{
  "num_hidden_layers": 13,
  "hidden_size": 256,
  "experts_per_token": 4,
  "hidden_act": "squared_relu",
  "moe_layers": [0, 1, 2, 3, 4, 5, 6, 7, 8, 9, 10, 11, 12],
  "init_std_qkv": 0.0504,
  "init_std_o": 0.0,
  "init_std_up": 0.0504,
  "optimizer": "muon_variant",
  "max_steps": 6338
}
Below are experts of layer 5 (counted from 0) of a mixture-of-experts language model. Rows are named router (the router's row for the expert), down (a neuron's output weights, with its number) and show model dimensions 0-255. Each number is 500 + 40 x the weight over its row's rms, rounded and kept within 0 to 999. Numbers have three digits each.
After each expert's rows: "raises" lists some tokens whose logits its average output raises strongly, later layers aside. This comes from a sample of Wikipedia text that the model never trained on.

# expert 110
router:486517538463489476376555458518483492539468546548503518501544560495570442432541517477559576546474492522526478534511462555465477482496432476491541569495501420502538505504477536627493526460524441444511453500476466480576520528467493591457458460500451513488545433431491500426450482536487443594509503549591463516470484532514458494522544518537541481448497544501446477501524521518463516459441525545478455523577487515466458474501497485511498465550503485480497514503487474509512463547488532456468420464528498426421525483474476532452491520433440461479442483451480456526490506451500473491441567491456487498479504536514607498512469535480428540527552507491387527568508516518474494548512457525560498554430467521446528526480527546488478545480526541528583497535469540537508524577540474
down0:497496504448487466467495438438436469518511525493521465487520439533523493540595506467474572485525433525491536519501547488461549492493507560537523509555528461554536424483514490485494553549533442517469550476497607555590495486542444447530565487492546511490501474561455450531520523475524484513473497530511511422430489565504461468512546500517443491487459512508444532508585532529560469440495495471549483514539504447499459555545459553545550519467483445467478486513527585512460461514437502454479429448552488494483523483529509458517532531575437495491521519528531545541534513534468454504533472412477547496468478493588567528522556520527519449509426411514458449486513505410466506495457525508389460490542437517502503471478524463505440470497471475529523603464467525482542551571416453
raises: "-", "|", "\n", " ", "In", "N"

# expert 18
router:524504543529574472485529469491510535544498493477529513513497506464556427458575435431580461490481456489470476509517507542515473505508486449463471549560449563517479449534544490486522527485524506517478460405580496488443486415543502537538526519476555465528450506433473490483476462570437480503414538537537522504448467530521547481539478429508456565473511556510527452442465532505518504442586489579554431481499518420539492504484525472466568522459484507548496465465497528508471560516548526460499554427517499428540423502491543511504508524467466456487466504518492428585564430499529451497541484504471557550482556551490539514511497527536466470591466486500504533487557443550544452465502552481569494494514481520491466576437536531446486430466461463534514453555539437562428556491476453
down0:527530503481514526488560588491540533565459528426420556444556491441527494465487528526505488501458493466498520476535473551568576516510432479488463493514560521504489555542505459473565488412502500470518474512526523534489503424504499484421509525491502475547483550464517443427574537500498531508467460470544468492444564576443529545539476485539476529518515497553596500479443452506524558465544483526484453477491526490493446508472531491506554515481565461566476467487385469532600514487571535513491459527491572470487464519524490544490512433497465481583506466548439424472481501527558506573503506418494488444494525556466508527544575536468527478486487472509473474452433436434489554470500481532511555496471525464536458491543503492414587497539419484550511468525456478449499542493422533
raises: ".", ",", " and", " (", " or", "/"

# expert 116
router:441524531460443459469542530431470489459499503483507495486506487506601530459506458429511471540484534450455475587469472474471492535555530460438491484583531525523439443557445512500503540537435574527459446448494502589462512453485455470548463556508493575530470461529468485545514485484477463527543545419529503522538526485505497555487503561479428557503511501497577449491508507467488476526512495532605424482542537499507495510534540547513478502430483529518510417460445474544459512488526551472519483513567559426522413516528466475541472523432455521451493492578472509531495520515498467448536454558474478515540583452501522454416420491494470510514479480515471529510519506559472461509540495529577462509399499522417498531446504447506466440506497476497469491544525483580524490595542546
down0:597458491461529515501523594622511447452520521515575514509501487569443480521476477470519584413506519467481498485487555486508497483516548470499480511481479489516500470395520541460527465457448466523454570518534494521534460537500495499406389565509503489543488446572495458493471457468465482541502491513536500542472497529567500405502431605512500480573484507483475559431545505552441533462523471494503500522548452472491502473488524523480439508506473525459444497445413459471483424491511460511473436484537549480467484554529529476467507453497456501417531472476482498496521421491483507454481512536517416509492474541512544507543475588437483541538505462551503534481480466524593514511507530524528560609512537496534471525533504548456527495543566443523481527487544501484434505475528429
raises: " the", " and", " ", " or", " including", " a"

# expert 34
router:541511498488485554554478567511412478471437533492442489506472550458479493473545419529546573496516544517517541498421492477464459517472460525588401513507565533533415501524510529609511533507549498503507506509543484468464495500459463452490477498452448496477519553543456547508527491554463480589523555498449563533530450473567484482494590569470541567492554419471533515492514479532449536556497563517451438459505498558518469515536554466483481496483493452470513431494500503464455433524452540473518514516518552524430553488464463491549535520543417516494452485484471510521550442526490460452540488473510454492483505512445445561517461484545565467426484520498410453488547497484506538578602541542478481434499475484514541591523480512508502516481459451573510539484517550513544493476447487
down0:466520495447526514502456523521481509550484459438605489481527514445465573547535503462539449537491570508552485447535555470564432447510514443477579468590466492467488509521486517562494510588464521588472499499529535513527437467579536521493446519485493568439486545511433537493470475533582489496452553548475546499568486522467520484478475501546475501456477539526413524537486460514439465447553462532495416468537483421514498556474505542418519537472495549483563543512517487460465491464457518573525584467498500547433494530502475454527473522539534486479485432553453450437462485543518487490443493525496542501488496429539553476505528457521517519441492560528524489405445479415469484512493557469555442515444491480455500535516529554482512508499464515496545448491452508469614511472517512
raises: " |", " and", " "

# expert 47
router:480578482466571464489575453423538480574504569534425517463583570448551583488508523487482512499422494517461518505490491532509440489475514460497485449498516450445444501491492453496481449529463520511525554493444502443426465515538505452538427509456532422515580483547517528493516509568475562573481522506473498491462467519516452462540518504602525558426522537505529540536501433432443521483647428500418596551509535467423478471528499469510547502496517462499514534511507528500537500492511506459506517504537437550530475470472540486529558486486570491556523505490484488527541433523505524434567503452537523476445472483512525509512521496503525435499516531520505489485556485461481502475458529476517511453516506471470476517505564609453452554437490484442487507502526598543518537462484479
down0:520509478512414482403506541504433476448527474514584537497443489570469495443533443519456464459499508457550525533502517466525549520525548432444522517448554443480527518510509497530505471470499550544489461533481486494499476480480539521492510493547545438562476573425440492539532534486513449548468473523474557512444492448474506474552573550436418528508517521493420477526426483467504507473469429477521487503486501496527429501516476428474500486582519499519532559516479493509539523549453505490500525538547502535486480581465523481545456473481554533540525466483471590512481504482495585554404477502498524585613517456513517502509484486456481553520532495422519476477484415474563580512456530465515461501585458583451550526491483501441426574477449490455529521505491586468459491534523472
raises: "ographer", "née", " upon"

# expert 31
router:433472478524510489465486516468511424460514498548511530518608493462438484480490587502457553537560516594548458493548531489527531505551578543447557463460457497496526486490483529547542488472525499506512476529543474496478557479492509437450531479500491608502465435538490542483446561461474488453494487570471462481544532499578553500520549525474542507441445503472526557556525506456476535433456558477523489447507547495545487553512452534437521489492499584540500482495513464534426518510578468552493471507482502541454490560559473455462522448507462536488537524510499560443491494501475512508539509535504523506506452508506430408476472430507496578443554466506579486511421547511469576471438526486451483459538447400459468475456546540438483539465478528587518519490465530547468435502434484
down0:598469552468479589468514540534514512500437483492646460484505475519514453524508517476479508517532543507465542543526491485478532553506487471468455483465558513536551521518409522551500508536477425413523505500542457538558537484475509501505520523540510546515454526431570529540420466508484471465463547531507475489522505437449400450496484479544473497507491501500389539473504494466484504448474456528458542515537504460468568511535549569509473505479471522431492447543462496386462520534503459464511474495542505392567503531481548545473516489501456551476486545485493463442432565537475550516528443510544513568480478569501506453505494472569589465491527548468521515516468506552438476498467506504528460452448552446527514469528489425515546567466571518490536447519467511579520502473470448
raises: " ", " of", " on", "\n"

# expert 61
router:498467553482469537459497489440426469460522486524477488444500530491508534494516478487500470565549506511549493483523478500522519589504498503593564583525511492441513558490505469540529457337445498411565446502458468461586516494517485489457516417469511479482544577516519476462522503550525486520426486428542456491509449526468517535431522443516544482512522434561494468572529474513512551515523529589462532530520529516515527534499551515465494503471532503420509502546498511475568474453540530524534462478515466506479542442506527532461487530483537400537506522473524500467563489477516600467490546423497507523493446521500491480489515464525439538474469451529502545570454455526534418477508460518433509463442505423532563500516467550559537516518478616505497504481515551419483509449452513
down0:453489570444518428568468516527487466481533527507464456554447496534504466434529546520509584501508540472488458510499535509564534472427463498463488508579459538511506474483498504411476572446545454487508467462510512512518553509517487500503485451502494540536435526398452460465521475504509546507474522539504471483467461415447433481543477597482517578476479581431412495437533507502551540488487538465527457547494484464454517515528561525532560519496469431586476475522514526467566608467550533486483457494478532483482475488491518550525520473416471542435464544499456514532463588538516501576476500530477560499483498462525439519571419562521448420507504446500524512486491526458543511444572555452553528542507573546496471464542511470496494518545579491499472450476490461486473494513457475
raises: " ", " the", " 3", " E"

# expert 26
router:468559505544399510467497488515490464483508531491477514518437460535474426507560467567411561429492574647462434531500495529479543501504498451488438501449510533480484562573491483421513519534512539539513520488503486450471457532595525476486454508458479487474509449521506487461558526486475543493393535453452495493425434449485450473475465448577491470513568600495565515519548502517464544513475497431426448491562524427514541501580484528526539495491486506474557472511552511431528503466467559507479455441465531507484500497478516493464533504448474560511517453544470504550560521557456485515478538465553477507513474481532544522526534509531520422483565497499459532461539523506415578520491545537464485445506450535518543524531482459584463533497490473518522497530440528490554505512513542
down0:489488437518544533506522512540521516584463517453547454527492512520557535489410514412449492521498527470517586510470527499511488567432498491445514470529501378478516453528518474485477536434476455462492487588447510387513479545506513608496497496483443502428509491467503499491495488486498498495520464513485479499521493474536544513523582442462462557457484484537565497494506465508449492539545542482488560505512470516538543487531444461510397471505486517513503495567471504478547525391467524391507474515514472560504414437444468530566526518491569469475553489450495422503462542497486524557434537436551537504516520529543490424496602517473464529533501470457536518525526550471501495580475427443476544521534484498573542453458479469524557578567481545508520509497507480508532496492461474
raises: "gra", "mor", " no", "gr"

# expert 29
router:504532491527480524464477485452449530505486486461474505533498500456450551435500502437566527491468580495451453471442450551452505542476541511491501527564490525508556496492466513505434531534518542404574558459511518592485500511424469471518503493521491555570542543450512501530532561411506464513552506554482544540500516450510466521452428498497558562420562422490497449475526493424479525514511454553567558442450538562526538485489465549540500545487458536467525463455469495528514483547594541455571538583529454405568539480536505476523463534524502528514487481550470526519514594547470478467458479482483455488469499462491473420507509472476478503484555465492391471482450518497451462554477433540580529515464490425441495486532486466519491549498488498522498505430499551452550468529486510
down0:433542476568415590472530520555498481513545478508462447488519484469469521515473519502434534461512516450490467554523515536497457426524507551427462477493495479428499489468465446478490463474504505544455475513473536462495483515468560470572525438546598494537547517464514548418433499513452549488495482519532441464451537498428539535582534554464466490512500533484572473521531472499516554490476505469532443512465496495541510521536444558498512576526526558542475475437493544574487484524478470510457468569442424462425451511438480543477520460517488574570466517485512466519576505605521512498532470577579522564504439530515475550467448465454481504512496440491493545394470511421555465488490529500427522517558483469526522486466496477464509541468493487558485518598513480494545489467532552
raises: " it", " there", " all", " some", "\n", " they"

# expert 120
router:535561494523418435460570519551563503531529517456539462533469508470506525493471525503503519534540452538474487529528418410459481481472517467453499531482525458531541463516470494522461500498536493450538521493490483467518453541499535511487517492505494465502445454487547521475470577538458516484521455539421489482483487557505526487494494517541494498510445574522499470587535531539496585476489442437529606605517524484452383540465500503535469500545481435545413488535445528526474506518485492481514422437482541559575533512541475449532547524444520544459476504538516470509503550556482513470457542571482486506531478501566489498498499506458512583538499527547545496536444533562578441533448501484530424448501472531462494455539538505548466415563472476404510515480419560444485500440572469
down0:522458505395539479500485518466503432509436538520521548548502504466493482558522463553547448456432543552524464528612475527463507430466529529494531445492478528453540482532555534567435510510480549454498354494538481530482480459545483479520477558475521581472503552523556486424498511591526457593457543510480500504503492489507500430514568467485534531440487472575482510529470576537470441441499452528536535515515538372482480519528572546475507486473511528469506490488470556457510462491474550456567504480578576461537470536460539483486486469490507467495456472526465478507512473482526473533482492505491539534530508512516513551506446521513506464434405521464497498558429420502517477550501538476512524530475526510418483435499522500456512457529445486577518502533519537573492508538419494
raises: "|", "-", "\n", "==", "In", "==="

# expert 56
router:496449444511505488410503549458514556546503503505517492499528484547497572503446520501455557468415539513508560482516463418547447478481520501465549487528467470507431509390549433542542436553531473422526561555472467440500520440576502426499447511468424475459515543527546527496478446550527575510448445537421456502488509449539455519463474490462543470434501560579528534518560515496471486478519538432546532510548467533527518500548438487529583507483535472450530540445524529495508487509507454512542417430502458522528527559545445435534488439530549449520567543527462460426445554463514539563538474535498510484459534499548482502439468481487520506474537510501512542441512480475566515503482417521448500549445484512488484511510479462527476529469548546552500519492453573534550472510495502
down0:493458504439541536498461471500497457440455587508485479448512424559525534481436429550481506462519487590421543539500509556479511519484528447456527559532473547546484492402449533551599551439550421460464490537597502472557537445532466455492541563525538523534471481481524516490494556514507574464523503492463473479473441496596541495439451489510495467487473525425445542559516481536497508544533520508515552465525497507502435484491491469565513491529538512458440499484548499519470481480535554490549362477502466534550489488463536457449490458480572518480474498475531495539519499444524440459469492524458496521388494571529478493420468520473541516554527483543481485504485531485480497574544489470517529447518481420462479527538508494526522442430445538558577481543487477517498496501544522
raises: " the", " their", " his", " a", " these", " them"

# expert 99
router:534540432524542465527486527508485532495539479531531522499544483474531446486447481456454514499473497565544474530548501521535463464465523519465460504484503493553467495476436518474423561517512494496493441544542494552407536480533523470542464523531509524519491486519497569531596427547518500480549445494532465595538543497561481540525567470492578463480432448456576539479543502415490453560501501496514576455483544457482520525477456487482483494537471540452537439522482515459472482554519542564469402469498490473536536516482473444505477490527567438482508447526526501471525451525463480475457530506557481505521466564495528472526502420436440455453564529487546600530472574476486549471499530527533561500454472463465529562487498484470476546453406440566480411526433538521438442436440472
down0:485468552453495481519521496457435516512500532556493589505470514493455442510514544466503555468520470545524497467528503463544525499458507562515448490397513471430525440552572506495509434572465491507544474564487501536480466493549521518499488490581529443453474451423501514507431525551539496529592558450493402449489489530473462530563497496491497478450538489507478497486456523527482444516524531537575492520507561493424482494454455524509423500525523479510504490528473525472457444628493494555496521530516511532503472530526505470490494578489531498445473495461488492473460401501499428514517552477553419571453452455447504606495465497462557550502481479448485480513475505422502565498552455558506522489513500451515511527497619521451449515540544486563440595537514526515457507518562512
raises: " ", " L", " The", " in", "-", " A"